{
  "n_layer": 16,
  "n_experts": 20,
  "experts_per_token": 2,
  "d_expert": 256,
  "router_score": "sigmoid",
  "routed_scale": 1.41,
  "balance_loss": 0.000541,
  "init_std_router": 0.0383,
  "vocab_size": 46060,
  "norm": "rmsnorm",
  "norm_eps": 1e-06,
  "tie_embeddings": "early",
  "lr": 0.00211,
  "beta1": 0.95,
  "dataset": "wikipedia_en"
}
Below are experts of layer 10 (counted from 0) of a mixture-of-experts language model. Rows are named router (the router's row for the expert) and show model dimensions 168-223. Each number is 50 + 10 x the weight over its row's rms, rounded and kept within 0 to 99.
After each expert's rows: a language model's description of what the expert responds to. This comes from a sample of Wikipedia text that the model never trained on.

# expert 13
router:33 66 39 47 31 48 53 52 48 48 44 52 44 35 58 59 46 44 49 42 41 38 49 51 42 54 41 51 54 42 46 58 62 40 43 39 61 55 47 44 56 56 61 41 40 61 48 45 47 40 36 48 29 50 54 72
It responds to: Field labels and values in taxonomy, anatomy and settlement infoboxes, such as Genus, Binomial, Coordinates, Died, Phylum, kW.

# expert 17
router:57 50 56 46 44 44 36 41 51 41 61 52 44 49 47 55 45 32 46 48 51 53 52 45 50 53 45 59 47 49 43 70 55 48 47 41 51 55 36 63 65 60 53 59 45 57 32 39 52 46 41 59 34 33 41 49
It responds to: Section heading marks and the first token after them or a paragraph break, plus he and she in biographies.

# expert 4
router:53 57 52 51 52 50 52 42 45 55 57 49 39 48 53 48 45 66 42 42 57 44 39 46 43 44 41 56 61 54 60 58 56 64 48 43 45 63 44 57 71 63 58 59 51 59 27 55 57 60 47 49 39 40 45 40
It responds to: Pipe separators and column abbreviations in squad, standings and election tables, such as Pos, Apps, GK, FW, Votes, W–L.

# expert 6
router:50 57 59 46 39 54 47 42 43 35 47 49 53 49 48 43 49 57 46 55 46 50 69 47 49 52 46 56 31 54 38 50 53 44 48 68 53 42 55 53 45 62 64 61 59 57 53 49 46 53 57 56 59 46 59 46
It responds to: Adverbs and quantifiers after is/was/be, such as more, such, many, not, also, known, much, rather.

# expert 15
router:43 43 47 39 61 61 61 64 58 47 51 48 49 53 74 54 45 43 40 32 45 53 51 47 50 57 46 55 51 46 39 71 43 38 55 48 46 57 52 55 69 60 56 48 40 54 49 51 46 61 37 54 66 52 40 51
It responds to: Year digits and month names, and the space before numbers, in dates and tables, such as 20, 19, January, June.

# expert 19
router:47 74 43 44 44 37 63 48 63 59 54 53 66 43 56 36 50 42 61 42 49 47 48 47 38 56 30 38 56 61 39 59 60 36 53 43 71 57 33 46 49 76 61 42 56 67 54 65 48 64 32 57 39 46 59 45
It responds to: Prepositions and the article after them, mostly of following a noun, such as of, for, against, among, by, the.

# expert 11
router:56 49 50 58 35 48 67 46 35 49 54 55 45 50 63 39 47 53 42 51 48 53 50 54 57 62 41 43 54 43 42 57 72 38 28 24 62 67 46 62 58 59 66 50 55 67 36 46 54 49 33 63 55 40 71 46
It responds to: Possessive pronouns and foreign articles or word pieces, often in song titles, such as his, her, their, de, La, My.

# expert 9
router:49 60 56 63 46 63 65 55 40 57 69 49 48 46 41 54 47 55 44 53 40 45 40 45 34 45 49 51 60 45 38 45 45 49 50 41 61 47 57 35 69 58 61 52 41 74 49 45 62 53 46 46 52 46 57 54
It responds to: Table cell separators and numbers, coordinate and unit pieces, and the after belongs to in place stubs, such as UTC, sq, ″W.

# expert 12
router:34 63 61 45 49 38 53 30 32 53 52 38 44 41 49 56 54 54 42 44 58 39 43 61 38 63 36 45 42 57 38 56 78 50 51 55 55 56 51 42 65 67 65 72 62 58 41 37 40 63 45 66 48 44 52 39
It responds to: Periods ending sentences, often with quotes or parentheses, plus abbreviation dots (U.S., p.m.) and dashes opening "In office" lines.

# expert 0
router:47 69 50 54 50 45 51 30 60 53 62 46 34 31 40 55 37 55 41 59 50 36 47 33 48 44 55 31 51 58 38 49 54 52 38 51 56 56 62 42 64 67 53 51 58 62 44 59 53 37 49 74 50 51 59 47
It responds to: Finite verbs, mostly is, was, has, are, became, right after the subject, as in "This is a list" and "The film has come".

# expert 16
router:43 67 48 53 47 62 56 55 63 53 49 54 46 45 47 51 46 64 41 62 56 52 55 38 43 55 59 48 54 46 48 65 58 53 58 47 67 52 55 44 66 72 53 55 57 60 36 49 58 72 51 66 43 36 47 51
It responds to: Coordinate symbols (°N, ″N, °E), table divider rows, Born/Died and ISBN fields, and brackets around foreign-language glosses.

# expert 5
router:33 59 56 53 57 41 48 45 53 54 46 54 50 50 74 57 63 55 64 56 55 58 58 45 40 46 18 44 49 39 45 68 72 54 51 32 38 47 41 53 62 70 67 56 46 77 49 32 67 53 31 39 52 36 47 61
It responds to: Words inside names of countries, agencies and institutions, such as United, U.S., National, Census, Royal, Democratic, International.

# expert 1
router:35 77 49 44 43 40 51 45 38 41 61 56 45 47 53 56 39 54 55 45 57 45 56 45 46 52 32 28 44 52 53 68 49 39 48 47 72 60 48 28 43 82 66 66 62 64 39 42 60 70 44 54 51 29 54 44
It responds to: Nouns naming people, groups and organisations, often plural endings, such as organizations, members, students, Wanderers, chairman, School.

# expert 3
router:58 72 61 53 50 50 54 46 48 52 54 47 50 46 37 51 40 58 32 46 50 58 64 43 36 62 55 43 46 48 46 52 67 41 51 34 56 62 50 36 68 64 66 51 61 53 46 57 61 58 41 50 42 41 56 59
It responds to: Tokens opening quoted, bracketed or listed items in taxonomy boxes and tables, such as quote marks, dashes, $, Genus, Authority.

# expert 14
router:42 54 41 60 48 61 49 42 54 47 61 46 36 49 53 39 49 47 52 39 54 35 56 52 39 45 32 51 51 50 40 53 57 47 54 43 49 60 67 39 43 60 53 49 40 65 45 45 63 51 48 56 47 47 55 31
It responds to: Evaluative and descriptive adjectives and their endings, often in reviews, such as good, strong, lukewarm, innovative, critical.

# expert 7
router:52 54 58 56 38 46 63 38 53 61 52 34 58 29 65 66 55 52 52 57 65 51 62 47 41 64 50 45 45 48 50 55 59 54 37 40 49 55 47 39 58 60 65 60 50 67 40 46 67 51 37 54 54 36 50 29
It responds to: Commas, periods, paragraph breaks and conjunctions joining clauses or items, such as and, but, while, or, although.

# expert 18
router:43 55 61 47 47 42 55 36 41 50 65 66 59 43 72 37 53 53 34 47 62 57 47 40 50 54 48 50 43 45 51 57 56 61 59 37 30 59 38 52 58 49 54 55 59 42 51 54 58 70 50 39 34 48 41 51
It responds to: Determiners and prepositions before time or ordinal phrases in sports bios, such as "the 2022 season", "this", "first", "entire".

# expert 2
router:54 63 38 51 39 27 64 38 40 57 56 37 45 39 48 61 46 32 53 44 52 39 45 42 53 39 34 51 33 33 56 68 45 56 39 36 44 53 55 50 74 65 60 52 43 68 40 55 69 57 43 46 41 49 52 52
It responds to: Words in sports team, league and competition names, plus US state and city names and year digits, e.g. Cup, League, NHL, California.

# expert 8
router:39 57 50 47 45 41 35 48 32 39 60 44 48 44 54 50 48 46 42 61 47 47 60 48 49 39 41 42 47 49 49 48 60 52 50 43 46 49 49 65 63 49 56 43 45 54 41 49 56 61 51 48 53 44 57 49
It responds to: Commas, dashes, symbols and units inside numbers and table rows, such as $10,000, °, ′, kg, ×, %.

# expert 10
router:36 45 54 39 33 39 46 39 46 57 72 49 49 50 52 48 62 49 48 50 52 42 55 50 34 49 39 42 61 42 53 53 51 54 37 41 47 55 50 51 58 62 68 69 47 53 36 65 72 57 24 65 58 28 59 54
It responds to: Letter fragments at the start or middle of split rare words and names, such as av-at-ars, Ex-eg-esis, avoid-ance, Cat-am-ounts.